config = dict(
    routed_scale=1.0,
    init_std_qkv=0.0372,
    init_std_o=0.0372,
    weight_decay=0.26,
    warmup_steps=319,
)
Below are experts of layer 8 (counted from 0) of a mixture-of-experts language model. Rows are named router (the router's row for the expert), gate (a neuron's input weights, with its number), up (a neuron's input weights, with its number) and show model dimensions 0-255. Each number is 500 + 50 x the weight over its row's rms, rounded and kept within 0 to 999. Numbers have three digits each.
After each expert's rows: a language model's description of what the expert responds to. This comes from a sample of Wikipedia text that the model never trained on.

# expert 14
router:565506386491396591531463502506510476499494557522466573507522504467511491512511577449481615591468625454548492465478474494454488414578575460527596554495527499540441567586408464497424426473455535505496574524430503466467451459485439483533522457535492496496533458471453496531622435521477524454499543510539497516406490589485390526603491502547543527517556532572549451476541452503453475528598501524461507603456462470495525517505558494412513548464531477548449541487483435488567429424500473416530543484525433563499571522428509465498473544485482512488534467568501456528454538573551472488473377430460411439501441487564463404577513508353496425523466428446521539514526480437415514521584574577565531557525458451502543515489513563496445437420475526465627522487470477504561548535480599
gate0:457389442472430540391461510567448486437567562443528472454540629534504545462484499533500563563565493465503520441467510475585454414541454454611502502494452442399411489504485511506376595486505536451535539441471536473580440557538626455549510471483465500520511485512549482517437496511483461510497519525469438509520556529493542448486537484479481490554416524568477642448506563469460467516549536495506533413621493449463438524464526503495493587496526448414514513480409482552547489522442457510513448460454523529612578447478433519505474552526574443576562534467521449500453515522475579457524562570498511461487469448596555517621483447508545440477420460524515515465523421497492482531478514501490495601429481568532531484519469479515450546423409387483559491375427404413454502475488549
up0:547526561484521452556558502538528543414462453510498554501430527384517423565485512525472470478432498590487475535471571505561472534390459548523501498507462518536534410443592510551560506508541470537481568557577438535504498567467480431519455558445484549390503501567505579475575465450567531507577449512463478440506498572529556586521554455561497497476530529444539431546522462537503479489467434503468469536516638505460498515461452502594485523467480495559462488484502494544461472596448544580487550475436369472478434597450532571454537404459448552474470564532498541526398511477446477596449455524496522499542466552548509552528590387424461536561554582392478481481542583439540431472431465528522502446542456534534520503480516508462606462589539514482412591517567457582501417547403474
Description: Institution nouns, table digits. Nouns naming organizations or works such as station, school, band, album, film, plus table pipes, Party, and year digits.

# expert 27
router:491585528582458594546470579520453451446487592524490580504441476587497533539497406416479567556527610458473423482565549528405539388536490563467482516523510488533507468571428533497484439543455553518522555549466452460436564521533519435482521523390587492521524522473499432494496492481499490461329453460542542470430546530400473485596514511499496511516506516659447490453463442537520442447517454456486549556486458451461490529515519456426527516447505440474484426554481514511546424396513484406507549498478398511471498490518569355437518471529493570418422453536451568471492472500468432512521485478386491533443431476497543406499546560460507406587489532426567491531494519463447485542545534540453485513463487443575537535401512531432490527441527484418531445502522479453523567486533557
gate0:439445459446501572461521493550485492491522520481496566548589529504490532515419496419467485498484379486443491500536600422484540498460453552446575493515426458613449445466503562449527495520484598435473442568432432352482447418488506439562502504437435523548518482495457472487430410513469475474458449457530455558512553497475643467508615502532431521465451467508561540487438578419406508475531498519445533489554527471509477524407528391477436522600555518504432553550522455610561469514493490506505435534527563484512530431483459443526564507517579526498513548453439353490517468521433576577484477516541534512467531480486488511596550442482566487545507503427568505441505482507461436517483530528389483581476423468515491561493494489639471550484507515438434479449524355538472489523487468
up0:513467567506513475492428595512503473385437499536479476510440488429496401549542493541455494529441620624485513514448464529507468482536483467550474526434516463427554461456541415587481517524584466461566555531495521555530498544557627456520539572521484450376440505474543521542584509404603563489573481592487411441519470603569506562462506479526477522551497503444440473546484428529523493549450477459549457521516532466515457534519493538549527554436435539587492482468486586490544417528484460541501590465451481458543565620457471596505551444507442433492488521517571617520464596446510502502480518628481501376470521516594478478482517431462521441521528564481484498538552523491539457518374540527499540478515524579522507496594446497437454459500510511579510538488471537513490491556364547
Description: Prepositions after verbs. Prepositions and infinitive "to" after verbs or nouns, such as acclaim from, used to ensure, working to preserve, such, through, plus date digits.

# expert 3
router:472515454525454496530483489497460476529477572489512627550423423457512470479535580464405534554556503548492413498633453529469546469532534561483547523561521536554430404491426492467451503494514580376490519537480514489432442463543514405531519518381520548514542452353511559492537511556520507571420580585533508550397450583454485536529561511569526647531517495494507548543497450480428469522575441484479533574455486489413518551433495544517496541504509512465424456479478506498590482459621488520500491545509479537513535474439516377492533498519495525498493449479465596553578489425498472443425538494408482484465467475508496405500416496431465468617505495408538599495478496491528509518454552578548502512530523458528525554480501557413430457454579533492521431498505559424552442582425527
gate2:395528542461593596553583459529448448521582558514591598506484512471479548403472537412472458415575469465521459499489552536559579490490437532488473531546506575474524514482528480448455482475421466502548449530600555536475500425486482617516545510444473452529501576389434547359503639478510520550450434403486562514483495402396459482442494399478532605527474494487403510432544508532553483528529420476549496453458490561482409477531454524525560373533401529442506550524475441431471553508546523511481499472497502520471452525506458455549508480501550446521476468515557525505543476563498467413558537523454523527464588551485465440441429447536433552507477550466471461513496476579506511371456477502434493488495495505458555559403461459455515509467520613424500485453486444574484484505528542
up2:539524525496574479522536415481364517521557512459598605511546498464507524512514560579504465387542478575523382541526485461489541577543525501517491450544456592546433529549488548540386514514406506529536464592565492545544416484592451439476463583479463461548501498548476453471511516492495516526441513403477536462474467536556421505535451455497592592426472548490455541523489568455520459558507500450483499393555506471461429494560539547465503479581401496527467508479462452404389484512504515554397590453466491489473449468505492416487557465466545433473464482392464562500510528525478454364498555491487509509446529470429486471471515439506431559477592515440506456458570446414535528409482459463487495524503494566549559543413426517405451498470615472455468410492556434572484492536507483
Description: List and infobox boundaries. Dash bullets, pipes, line breaks and closing brackets ending entries in lists, infoboxes and succession boxes, plus name endings like -ović, Singh, -idae.

# expert 12
router:529452469534409579618417513505472421495406644512462503614441517475533415579502532491488552535485559444449505500485524547479497450580527592525562601468602495523447520552513474485453573485525519509483563546529537525512487499508492536422508460547574512519511418470505426506530471424356464444503445543455519502445533567511461449477477573512488505638526538479560513577528454514562509411497370540458523556420437473483467605485524455390545506475439487380472475560485502462513548449546495490515500493483498512466562492450492530543499423538474526535504434568519400512539525473574497456421555443490485540522452469499447443499452525442455428522458485426526453597452506457490523571498543562442473523495513359537574502469508555435445476490586515535551559498493551458566534413506583
gate1:564604498582502466529515500471497533518493520431526480488486461540527540473535564476457578590461421439536514510459500578543523452449499706606581503549498475592441541453561612510444450480529531526603528488490457593558519493539413530528607564489509493441502462375532600501470539524528458443444516445489533565528496521530504492468459375560521562495463475470406513470529399499516537420494522601483450504498512418454475555439507514526483492572518585507489427530453506568540514478444596442513561535507503466532529464470528465475472500425496551542511535457510501523464402476489508442457491524578556539448493483501506449585501515443537432457477578499533535584546420499547477506600427493503547525456578523499524503499470527521511379590416547547469474597542472457571411416494467
up1:564529418638520528440493477376519493484497561572454504425469530501564553452483438386563458510484593571529504514460458528432475566484421508459372595464440517469431538527527504519465601512480412552499500518527426513511481547459437554441434432485484552490532584565548534502510471433484530516405454511458482460480558632449519506519508553525567513427503445430444507516445514442540575526499480573469555469441540537464541550552543477556512480587528506523510434531621541492391483511595481488439517493527514483518470535496600481477530561517460526461534515518455555527527488457522509556369487516488500565452538518469523573489549477492432486496572594422487455473396555465441525474406511553607431422493549498472467512521559426595481565471539518520435563548425566483420524517494472
Description: Sentence and heading ends. Commas, periods, heading-closing == marks and article-opening words after titles, as in "is a species of" or "$33,646."

# expert 31
router:552499537485524461569439529478495381441439575495471613562491611480578439504547516534461592546537539520457458556503494601453487430521533573518581554493479413508461471476512495456475419525518564548538484581496527500521546497502480502537568406466532469445563421404505510541525488545480427443511515509554528594429545533507467445483462513507489571556536546590556510531481452478491516517547462484471525545438486505504567503378513460447534570495579404474498451414473484476508375381532502407525517582586482510415474479482501551507588448514524567499413516509423572448383535562502386565487534488485499498556446487497499476539461542407546482551477520490582541469466528484478480465479528526520549558517506418549517559529470552470511430438459447473555528486535525397629460447643520
gate0:492457487433504538480512527534510476490534538466411438450472571529527455531480601442420567546490514503519526375499535463602509494495386465410476507528484465534439534452558614464478449515406538454499495522562491517570509469554541448508522479491451499468524465418455480504459441441439511527514388454559437584454612533521666515519447548472409478499509417500468469462477542489536384525504555476538484504528461433558456520431477405536400519588479504489494459495476449560548466464433511511477453458470538533479548461485369544584487577489577487592482523431437505450435461518448464482523520554584532518436443493531534537585513503450513543478442464435642436464556426452534394575579484501526549548525470530538565504497497513516474508523507472540491556506552358432453540445485513
up0:458477579574501519498542472481473478393416513451569506522480492456503484550482483547488423500507499527493523510518511578491490517532482564553533452432443414433506418405535378519568537573551419503498551469467455563492425620516498525491585497428512566383444493613459521421517491451618470509485480584465479403490457532571344493514547505540599564527523533543544511588469499564510522444510497495489466532546522526473435576549493577512535572479528485576528536476451503502469547552517524596541602481426532517552462591514478510460500448544518488426478497535561378562502567394476528482487473584485563439499546544481451521565544430463493464524513566493506508486577520496523496458420492573507468405483472587584468467588493530484469471431515555591520543477501528532430438583442425
Description: On and paragraph ends. The word "on" before places or dates, paragraph-ending periods and heading marks, and birth-year digits after an opening parenthesis.

# expert 30
router:552426446481476591556557509514545461506454592509416524507409534559521488582529510488448504575469543515500397512585477516466439480536553513420565596522431462514481547553520510475502508489603548523520580580447588513531497462436495481519471574464496481373617388380507453558593501475463496420496539471494498494465497529420524480465522534546519444573561497540588503511517543460500475463469467514464501560428535383477461554489567483458480529484434438475464584427464484477596414439537504493590523491574543424512505528491549555510600525479469515471516485528394486529545506521486520460463454470503491460519489463592521452523579481481488524548564487500537502626448489400468534598544548506445548544654449471535499533494528611474481434469549368505451453502453451422535470494502508
gate0:448458563520578495483569500572552500486577480474458545527550597500477453520507479539523445454414379470425478500553569487500527496407356472473468474461463466471477519475529526516525515461537574521585519439544498510550451440504546475606512494447400519437510465516594494544443475487460517521621539442588505492523520541511611521424498523530391506455442512558590497507488552456433506470515541451470488462551528448510470526500483493547400441498527493498474519528527551584577517565544442551560501504515484516524496465526455537590446593528510487576514539370477490506515472469457515507459551506531531549501516644572534645618490451447526484483483519590648502469484408431537462561511443484565496564525479561478446491490504473551547464547402428546539489477519430431522421563476589
up0:500424513541539508450501533464466548417491495447484494557511488446487450540426528502542530512489519472436542533485496537481471442538409537524433467366548445530476432516441524495524520481560484573546574536438533583521494556530594398474628527536527476445471455514559531542504434476585501584498453553476435391440340556592521502587525494519507451544477517465499503523440450522512497548449542448485459471542568497449417518418486464508488574560578457515474509540461586434472447514418466569406628424528507380517464501449552465429506478521509475469415434477575541463505583485513387477491436630464497461443468545504507551494571383489502475433505648463555528511505521471520539471485518536539451398446580549505520466598489497461530500443556481543515482463514506505520515464516441
Description: Compass words, place-name starts. Direction and region adjectives like South, Northern, Central, Eastern, and first pieces of place names such as Gal-ilee, Cass-ington, S-opot.

# expert 42
router:525464531489506555613416533513362443514486606539480516466456501527531491558533500519532514512469595487427404527571463594446496511516601526410616595485446414534462426450519479481416496467601594528498476509470476489491511492458469513419475461493543473494547501480484490505607441417401569527387505523497488555486488627508493484506482482558454485509548469508555433520491527490499509565457492529517566529447538499461504615501545537447516542527466484461535420430473542515478471466560494466506470482443566490589507518450591378552604515546540508474512455535455558486587551446450494574552530530501527533422462466554486505479501456448576535553542512388494559609448506523411508619517555567528469535577425559557530599541586493460527478511556454484533491533499501428477423451467531
gate0:526402442437521547520481549601573434537509538497523541475435530410519447511394524502366493594462468488435528473530647435553455435455380479493617529458455472495449441449476506469540515487513525407504481555496511468540407379485546535540550514506498520405496552534522460564520461456469532534492489444450411522520526529435532511474564510467480476524493513575510607490507556487530433546494520474498553427536481434509462521560481450492459458480432470418453502440451453568519555583557500470432420463526584558558615412483499448596546539524546436549557485418503442515533502556488576522542505562529542531465465480573555526530559450480470486468483536556551456465527450541598407506468530469448432515458399481501502560485494510509513547546519472502481454427563412362444545471433474
up0:427575595425517495528559473530450504389451536393512493523479540427531476567461505539499435511471465559477489532537499548510430581502463506513503445448507495466485429467538456470534499551606521560531529548543500657437521547468551484496513507559541496537476534477426480529415447465616505563504537494417349401489413612583476512537497465560556474498512498518454516496478498558508496493455423506587430428527562512447484573457536537463397614525488481535416479485483521436472479556450477518529584444573483493499485557468503535453505471534525518474420515440518497555420551430469442416391472567485580427507573642421475530510544550426515531477520494471491464588486530465552494462441485476553530600498524447527468517550480503450421565498582497527604547507511528543570474519417475
Description: Place names, sports results. City and country names like London, York, Paris, Italy, and pipes, dashes, line breaks in athletics medal and championship tables.

# expert 21
router:497533494570463538582541464471427429502447573576479547560514505488484509512595443508498523494512529554586453494574447555457470480520510553474566486431571484608492511522475522498448503594449560498476518497520521518462479440520437437515493433456495430516547500439564531433554520534525502522442504463523478554335412554502560571576447524522577540517555529531504384467434430482512463493598449486460491593441467490546486554487496498448499534511517428562426538468533516522590438422627484505530561512593569463459493524455501406457557554548564584521485449494471478470631567500534528493537535521457473478482477479418477385564469477432510497583502482393521567508523415486506554551539631578371475440545523392540457532516518548445519441495552433488558502462560467454525494527556477
gate0:456489536416515500434437437582615458532517497533477440573530500586469406461479475451460511519487531421525468482497559439509437467379451410457500483457514505492464483531557495454469566586435484480525409539525516494552462512527554443543512533513505464559519455482472523626477492500551450550522467486591424556546528463580560512508516402490481552484452541427496500458491603476487364490547544445497507463542430485545526533466491461505451504511435473459488541502406497556642430533536546470438400494435580518491549409525488451515528524504612446515428541404480515405506495523503625597485564534510511557438469472500478496579522507521473493491518496455621458428584463456515460430453505430473585510470387450443462534484426482491510525574447443553510497501468370518467472434518428
up0:389461472519514545484577476488482559386537467451499490538460531384546472603422488582497439495481481546484469526525459504501480541583457588593505494455528526504527423444462456542572545545516481521483568470501541504613509490500623471473533496525368509398500522516447531440511457473596508507494515489434455412435468525517496519584538523549581452523469510474441532542505442526551514490479427482526415448551551473489399505391501526521468564501514512608469450540518557510449466648455411544610562509529502488525466544523512543455556485475488493465475439552576514628470561461452469427482510571495601474504503558460460499583525400448492461551530643542461525552480531481582496557490431539588525466497498603514446493507519465408502523468587523482492453477515472528512535470402537
Description: ISBN hyphens, name pieces. Hyphens and final digits in ISBNs, endings of personal and place names (ie, han, adu), plus verbs like began, founded, opened.

# expert 4
router:529499522414443497548439448542387485450495566563561531590423433453575481533603477466428477530507484551591485535541489620468574487542559558514504480467540476555441514488454473477442450503552555557432548565477539525509523480438516483578499484517510449472592517485491546485642406494519506573492558538538467446421541484442490520508491497544485483482570547531577454533419466468464545538571467494548519513462546496515564532511499510462609567512484562462489509525458544473647400459481519402534505411494566468446507567431508472483510511540572559534537564619448574462494492552471401560518532476460511540510362421485499415484499495457570517525449502483538640552561398533401515492515489544527506494512499442584495536507435522396473526494486466503429516535476532525593453446545575
gate2:501542500493540534428510439498528478541491420433480510519535416431540529451496498478519445546496449441535560523552534479471571534516423392503435503543569592516525485505526481442546492524523461489410491471499577560420508403426482593464583517537505508458460644536537434448382573536491452510545522475452509418588554405513494434478504592486454494501514496498493494488525527493465517570455443449565481412457530464571483464479482460478606517563456607486505537451517511344511628537503539417518526479526489528521493580518543598554544550544519495495543567499598500419506468512444446479551550435538488517518469570649484476489501492497488558482391525530509487446513462561488494411497394453423505420539436440481542511506477497502451549528503625429499474547429512518425546441479584
up2:587413490549432508509455462479524463553534475513435472489524561506440442493527552559495513474469568595527445514535460478511476480534453516497452549541419524478479416492502559533484522466435478447656457486484523505525376475598488382527494579526474498547479484477441525585517429495524479454510553484408418464472466592501530469512444500513447519526498482507513580490409521447602537471497530498471551487551424466483488495547504528600400475543480451508446509567440434592472455558437443616471467473442498506577595394503465407474396439483544455490571567519364446505417438517536503448454538552456504481511500454422494584481473456540480431481593499435522486458459486424518480593442533513478463551468535536514433433420475522558561469471548425541573483432576508471536420420433482
Description: Digits and ranges. Digits inside numbers and years, dashes in scores and ranges, table pipes, and "to" between numbers, as in 14–30 or 45 to 64.

# expert 43
router:507448564505458549498510477504507432550488531519471538500524543532500464598495523513483608495487598517501407535513517546506483472531474552398526600486518516495458476547525496477370501558507508461564483525492544474414423461464453494509448557468487501454537508503553446483590457428507528395396502478530545567417525603497530454547480550516491552613531545442571493544471444602518516483541472480393558619384497518464625506512553403475538542510484416458449559423481471486522541461551520453563519443505571503487523535427589448508591475624449536440416474502458498432491618481502493523447497547510423467436442455467475456484505457480543510565463496485575515615487454433388486532494474530434519430465443536473519575453494558376503425407532504448527522505469565442508558505506483
gate1:469493474576601505504463550389505447510509521423537501495497512547474491511497521494443464567469539456489592494453489546533567444627475518543521468463499546516473510486476477405568487490476510441544488511500497529574465509459456462515539533550397507419566421412477413555501530453534493553479487444519470455516568466438493474543441475536508477524477496459350506505532512549477550533485573553565414514502454512469387483524493439561457432592473594452451500544454509463553428504495528537540521591470555578434542555414578520545578538465480510566520522504584497458498419529541511472519418499607576491517356451527502532571594509526471559449551572533491415510500464598597436533541479494584426497507586503474499505467424497647433453532439495505446476509578413483528426403459492
up1:486445527542553511490521416492478532522487459539556541470509506502579473546465545482558563418476579500428503480445472582485546483454462526487413560430545407505428455502550466514401529444496410493508420532549454637512468641431469512443518492532433572482411521544580552448446464386520557550480402505532437517500501480430467489408500559541478491464486527443527527537428545496509539517458449499442443529562543479504496536596426516533429497516468463399544537569604618466485619509544556620461564442465437529468467567492534513503572503515474510516459442515510484511490533394541491591426627524539486548396548455444539592501520495537545537445552502481516505503526541555504489445432530510611453429510522500482524522575588469505460484473528457535394536528526495486521438467499439
Description: Education career phrases. Prepositions in biographies of schooling and careers, such as graduated with a degree, graduating in 1920, Bachelor of Science in.

# expert 33
router:541535510535370469572461545552404398479456536576524544467421557549468533522468563488502525546523523430552531461459538575394535449478538524502493560405479492520432512463501533392449457521503571516455540477505404479377624504567566502516566520417459592524565478522524432468541445512471544464404488497424539495474571517518484523533490484548407488515549521508490485572488404492460487451500485479465452509396486416481518538498583521422543511450507450379519478490404488460592508398543554431507504551522522505504545497521509466478420428561529478487528439563495418538561503394527469490511465436493537439571502500467485425568472558454577486605479501514543561521455461504463623539538522574481477551448428467559541556472486567440521508455538515480489510551538548387485539487619544
gate0:514385437442483566689526524559577447418514538456509448551480601554486506487439461519460533512509453412426439396398524495488497473523474473614496536557443485497432526524541543392399594492569464433602469432547401461624471489559520479528635498470479479467575477504539557512466394501491540499531464504503481485542551510503588534479511450475477532535466436556483532439517474480458455505537502502470466509524533426506484526464492447416467449434518505565518511518426477535460485468499524409489528514483449545527556452445445487596500467514493515547486530447440543508520485441499513605509526556562429554572488501467570526649515505364465445446458534537589484500529532457484504524433454481537519524472479529523553520476490487480593503483436475536546416493602402458510455539546531
up0:420552632496574490389499527542504531492475470503499551518461508480487435581556544497453467537466588608551555647579459540532421549508496497505516483474563510511567388469517539648551422541508558468456549623400589616449520540490533452569427506567517502503415521520418446494565507453540492468500506474516435454463440515518431526514490527597486484438498541525562477463506473538508451498459452470513521501526458524479477568514532448554510588501473489497403555431529540479526466546404420576564556447493521474442480570537536519382612532502544434472447499468539476492444548537488447457500532574478565436424488542608502477449496393529531439563490481431453433505522484493494424504455567491495487480532471508522476541541463514425452471469505521513488545476426515587560519439389479
Description: Closing parens, copulas. Closing parentheses after years or ages, copulas was, is, are after a subject, and month names and units like ft, mi.

# expert 37
router:507468538473509582502446538430430448459416561606544545508450510486509481460599540444496568516473511489476394467527493480455521450564537487501485496471524495633482452479471457526556559459517571507455573563430460417371506516442510480546430449494582487532520532423501546615517459492430560510485522519551450533424486534514510578540502515554470452641485510508528408611474455462537456406532479441503499592455473496477523605479496510444586503491547422434471600545487530419507446505512463459546570477507471537388496620448521392503576533606531514537524483561451490498548555518461456469473512524484505446489410510609487530458544602412509456592562481407520542506524529462480475556497539559503507418496481474517564546465453496461403446459481529486435449544483504498502563567488579
gate3:424501549453530534445469545576563482573497511516522508358414373543497520467470454474544517489415500526533553499557576404538588497522456519477516558559492521425501541363600517480604488483470485533469482512485589488611549471568544450426526513582521565478522557549447459552442454477464518541524509424499518521488537524546460524515478471431527549510453425488399526502535558486435594521495497494511566437460426453575478430473507469562492456499540583548569430563511466572502489410399437447467432563481482505419495510530520485547471494521590602565452518505419573494577500539527571460563509505572458460531486499521538504464550583589446482529561602481537578505460497543466494505530529510462517412439551476547456452426493545646558418563486505513512479562570489515553498513457457
up3:545506401425548536481520536490484431517529473457496408514434448447618429454387474471544561564520418555519505575564486542499597548467487612466495572455426462462573577404519556473563544470556439545494566511459486492506518462445454475449493507494530517487474580464491439515506526475536579451505487496530442547604561586661553486435570533559536490522474444509465474494513529544458546464480472629519493555484455540586569462534437487516472459542439473443507498512439473459409457411506393506488461459461462475463513499551442559559566559519486524479469477469478592540622612415542526564407516552525494470476501530464544540442490582529540499460485472509564545564411515481509462530523549580449485428557550452419466464487527440493545474510440440489470538520587581480516463445498579
Description: Infobox labels, list starts. Colons after infobox field labels, list-item dashes, first digits in table cells, and the word the, as in Type: or Full name:.

# expert 44
router:544515507494471507508423512477479366444453534554533593535456536589480413502484492498488608564580549487497498492565512517460501442593555446425514503488459498512439491511473497478458492527514577485491492561439476417510487529552489548512558429547489517470500455451347476600573433556489517490461631526513567632436464579449500535561468511532451509555603545473510508551483434484445471496520500526519487614466486471441508575435546475457539474452401534483331550392417517513555428468564491481465508547568566489402510606444641523500599518543493505426513521581411545521574509497425530547474522500506465475539525460499516456555474511465462506508498488464539499507561486397550563565504465584529450512537497500512530574461517548554390448484449488450500424494533526503518542521520505
gate3:494592564567537431531409504508566437512467483513456537443482445595522531431377468573537625540477421460435525460506581479581546518561443381554575468514440527514622501537533478482530420548471559484546515483502559541565478500429500576538496561416458590472570435548422487521541499608508488488509494419485529465494501528486474498514529455437587448501436511428473524479517513484482528530511478502536485518558558502579478453557473450572527470509502510561526542548487458533571477532482435452446434576502482490475499504528518555488484424497530508559543534578497576429597446510524525614558485463476526520584487571454502452584511470527521460523511573515449522481492442500504503439484520456474505494494566601512536506426501524684496546602462524455513482622467509608414628525450484
up3:635525425486490457474559544427464530448459430458553474547544502464493502477543563425508538547611485541492480510444489496473554494419596578411470514508398386539520441530529537577449550407553511566530537491529453453460551513576562495575410486453598512544441513483491497524536569525578490545527505558554426449524524524555479439402502489478407528496521478524527640461470513550494513436570537560516487624527532562474557475519449525548432440420497445490415546496489520558444501489530538571529434433514446556517508485518425503474527487483459538493536510443448493634484490496489518472299532524544455502420491525430553503449490511503500413453463571475469492563492533545469470492555443535467586509555484534405530534486477456471488483487521474521460572414479588501539530462387564
Description: Years and months. The leading 1 of four-digit years, especially in census tables and "in 1934", plus month names such as August, May, April.

# expert 10
router:499543499508451539544561449553406441505513509451548509543452492415574463521514480482491513543509472539575494482547560600542490452624538480541567522500465432540403517484403495498401529581539490474464558481461473533503448543419457508475521396411528519428547468410544493471538384494499468547444482513556531521444466548451505562456531495508449517555561492605574436530508533503538544547544497507493526518512508477397523560373600438390531648505542512443475544435510527454498359470541502526481483537524619414579467511460556465506487490575515514537529492492467463501489444548459564590508551574499498517505503548603455498541560455442534484581435437425557513618495495403495470481453556522474483532560496517652494569505442566484461523534490437502549532530480517516555494577515517
gate0:470460502517500469444427523485565557501527443459491540479506600567498442486443472449452510467542492530530552484501528368499571520543431386538561457538472486465454518528456454508464530557493487375500501557502558505591461444608496453597514510481462482487552481476568431574574399464421580484587388554542518503557535501539519441476596503455405499556461494445525495492513432466511440519492502461499583443528520425468538489554501425468476464458508522479482560570532463517571524471498581515421505493449543559446618463561502494621468561447594505600474469402436427565603462499377608426524512505518490629511444545498511567516524451478456461600500482537571489472501451437539473490560458466486504544513455474514506494480443459437578505443471427474533505512541449452402473500553511
up0:487448523545534566475571533422496502414482519416582580593547582479519447546489530445506455477510513588500554594454510480504524479574462512536465501474546454499490458538400403587477566571492338443524498528477481580487425485595629390567581540533456519405413529486501478501469433421500512500512504574588506423497475538567435522529535549541514501561455496504556513469466439550482471445516514394549417461541486481435482549516511516492497576495514499585512600503531546534484447508478475523534621487526497569508500565546525522472509545442501505459499461485566449546425532417488474472482539564493497556539519527489389536551569416398535415553590610397542537505553537509522528498520470531510432468528513505556550429529480468413454554463565531524487557502481532588493480485466403
Description: Infobox labels, headings, symbols. Infobox field labels like Order, Kingdom, Born, Candidate, plus section-heading endings, line breaks, colons, parentheses and coordinate °N marks.

# expert 32
router:572550569562452474478476498552460415487434484513481507499446526511561402501561489434487599552467533499524451448523538517392387487547553474486541608522548484571477470540401456478466430543545580440464560499441604414478482525501503458518475522482616461511574511422505502540565535467520571440463504534527493557468415562463503549497516563541405510582528499481479515466478546486505479456554482518521517581474519490446554535462542579492509502478513476518440492426495438387618461409498557394540475526520512471505513492452495458500524558544465481504541601453475534449441601455483457515496561534380362421560401427499462411504503579366577533531495428483512562462573490465428451469558533579478510501550489504521539489457426557501455414431500478466545482517575513543568518545549522
gate2:522446455399478611404631472503498508561458480440435543571424476419508425490542547522537428475528492511618544470551503451499469541537457472476425480487551467563444511444509517506544432452488477422513436368479510443502503542430465549538469551524481492472520469441464634452492532483561491544520479462515496457480558472494503484437482470518507494552450518385453516480553446545559481480457439472526436506394511531529516487503527521483463382490526493509637596476507478499476554529499488465474556485433376497507515499521530516528499422413373575508526502494555544519411524540454605508534487494521427549425582503465392550516447464507497476548448611517423644449451514541537531447442472476503509418554454545468544513498547443463463457489489576446482526462369494556421456467543490
up2:530478431502572462413429436430455504498490399500508571524489472468440508532485577606537465461495464508617447499574464455461494531525505441490371483493503621483422560546445543609537490483411517562497379468509484508547411542655475411469515585555479478465420480521509490519534475548555482540455615499429462401461462571559537423541432514481504449383533572447363515557440508443549478501474568413496457365520480436490537491531515545456489513538518560522534471487502463476457553499487449582444484508466508519555517457510499528477448447522528368505447495442487560461506506494457422456463521438400498456546423502492482569453518456530445508445580488501511497465459406488537555454486389511505514558505474554564444528493559533475551558487536481536458476457527467479454484503535485
Description: Infobox colons, start verbs. Colons after infobox field labels like Died:, Status: and Years active:, coordinate digits, and verbs like began, started, opened.

# expert 7
router:477462470482460595570509514473482446499478488550475514558456540393532510586463513511436480558557578457525472563567472549396491447549556592429550520468491484505490485550465564484455473494583464526462486540535520492440489515525526475444465563504572430500584447521479425506490453469366447476521556500527482528411620585445379460437486479527469493444500453586588431503485480502577492498488448478459542604464467568395527610497516487430639576402482502467429478483469489487528393378500534376620498525545509481476549538516561464566535413583555563395520525520412506476477563462499489540453569467461531556495493501524479488553468510457487456519526555429603528537565525510489535528538499584546517486540510533511506560487556525548486474487474445508431543496551561527606496496454465
gate0:443509441476473517433550562559532368453614523498447492531518560511524488471399519448494541506518404436370579539481498414602514488511410458537532471461469455609502474504492546468506568569526555417514453469562493525557536476450517511580472522502471530544526549492505517591383384516433475518567550541500499506574570547489482498437522399464432476486503483569517488478477464373476413482523562467502547419563427446560500489490467423479479487491460529439586557575512466506500524525536516517469400463440456464563514402487427540620506461491526430556560529415427435496458469454438579467515498477529532498525575575550570565587500524459431506403514491520604479518564439506502441499555539479560501526448480539512520470533527504572486540507485451561526539404558464452482446450449451
up0:503440494609494560508538472449456516409465490501421613440483497508517465555529511579459398503466566570527546446465430551477459527429484570474428497390489502456497471456513472536470533486511456438447489510442489654468510547584541438563605569504474502414438513521596573461501459414620577499543477556484491431413465519588511565501554509586514539511424486510422496494421432549501494538503516494375494421533587442495403512492429466549489560511535419574478581501445551482509576522421468518424596540510465477507579553521469595462434518529502523440521499531561542452469559423425490506522513525485513486497476501498511513549544402418509494500479591479537524409575506469442549517426573497389501445532509552512531476540517458449516429477512486516473542519572484519500469516414447
Description: Credit and title words. Words after pipes, colons or "by" in credits and tables, such as Written by, Directed by, and titles like President, Minister, New, San.

# expert 8
router:528504555543547550547537536536412432497511595470450531534482496440574443503570501441510526552564482491483358516522469531528510455538533559495572635501528456493474496453484474504446485599538527481451549542478503493546501466484519477497493470508572477475519472472457509552547422397464418478456536540500517461415453587463506597426450474490490487576559407658536484555471433525432550521538475446458532523419491445398513551463549444433556547484475504459458498473510492505620444471588502481529447518587408436410540426483520523558599483518518532432535552401443433465583569438534513512533535496482499485493536594528452469631470450426479511521531538459546526573443484453459511564426567570590531551502531438543493551530495577479418427477579483457508542531537562479529495531599520
gate0:525422454509512545508457477484470494547483527550416560510551571477589421520475486468407557532544490511541438461511524422491519492529432484466505577539407549563560441556471540504561534552439517465552474484474545500547437457444539522607552431566539480538549429504507494550467452476439485474540414495478517544470542560500493536508517565401396400520475549542544534427461510472472369503479575495531483475506489495454523492457493424516404444511503526428543678500523523455524502535469563563490468530445566562503463403454490451562591559604567442539503475429458468524617454439493582535515478475505501561450496534496569539687564539445478523509463456503606445443543502475561383556486535501550446577522436505489465496520533482515508590509449516472482517397508463516418492517457446
up0:519515535582488536556467483486410479422461570484397586451487565404490466587460454526439452447453504553551469481502581497506556486498437608538466512502566544550509398432544439566531543586472383491510530505456539498459496511520514422585621471555572477433435492513485481485524437441521477511463451546489425405443452557533458505508541575540510470580469499466530404475512483549486432491468451429560513453486490529463491513434541462438480546476493532614537538462468606491518552470436501542532520473486465471436410569525498519473527560501502478480551458505522539490454579448500471546551496530498519455554574546459445637501565499389549488543491553384543545483529523486525489576436514620509510470529488491580527475552486512455509578432612533460479617442554555610510471522432414
Description: Headings and table headers. Section heading words and table header cells, such as See also, History, Awards, Votes, and "Event" in "Event chronology".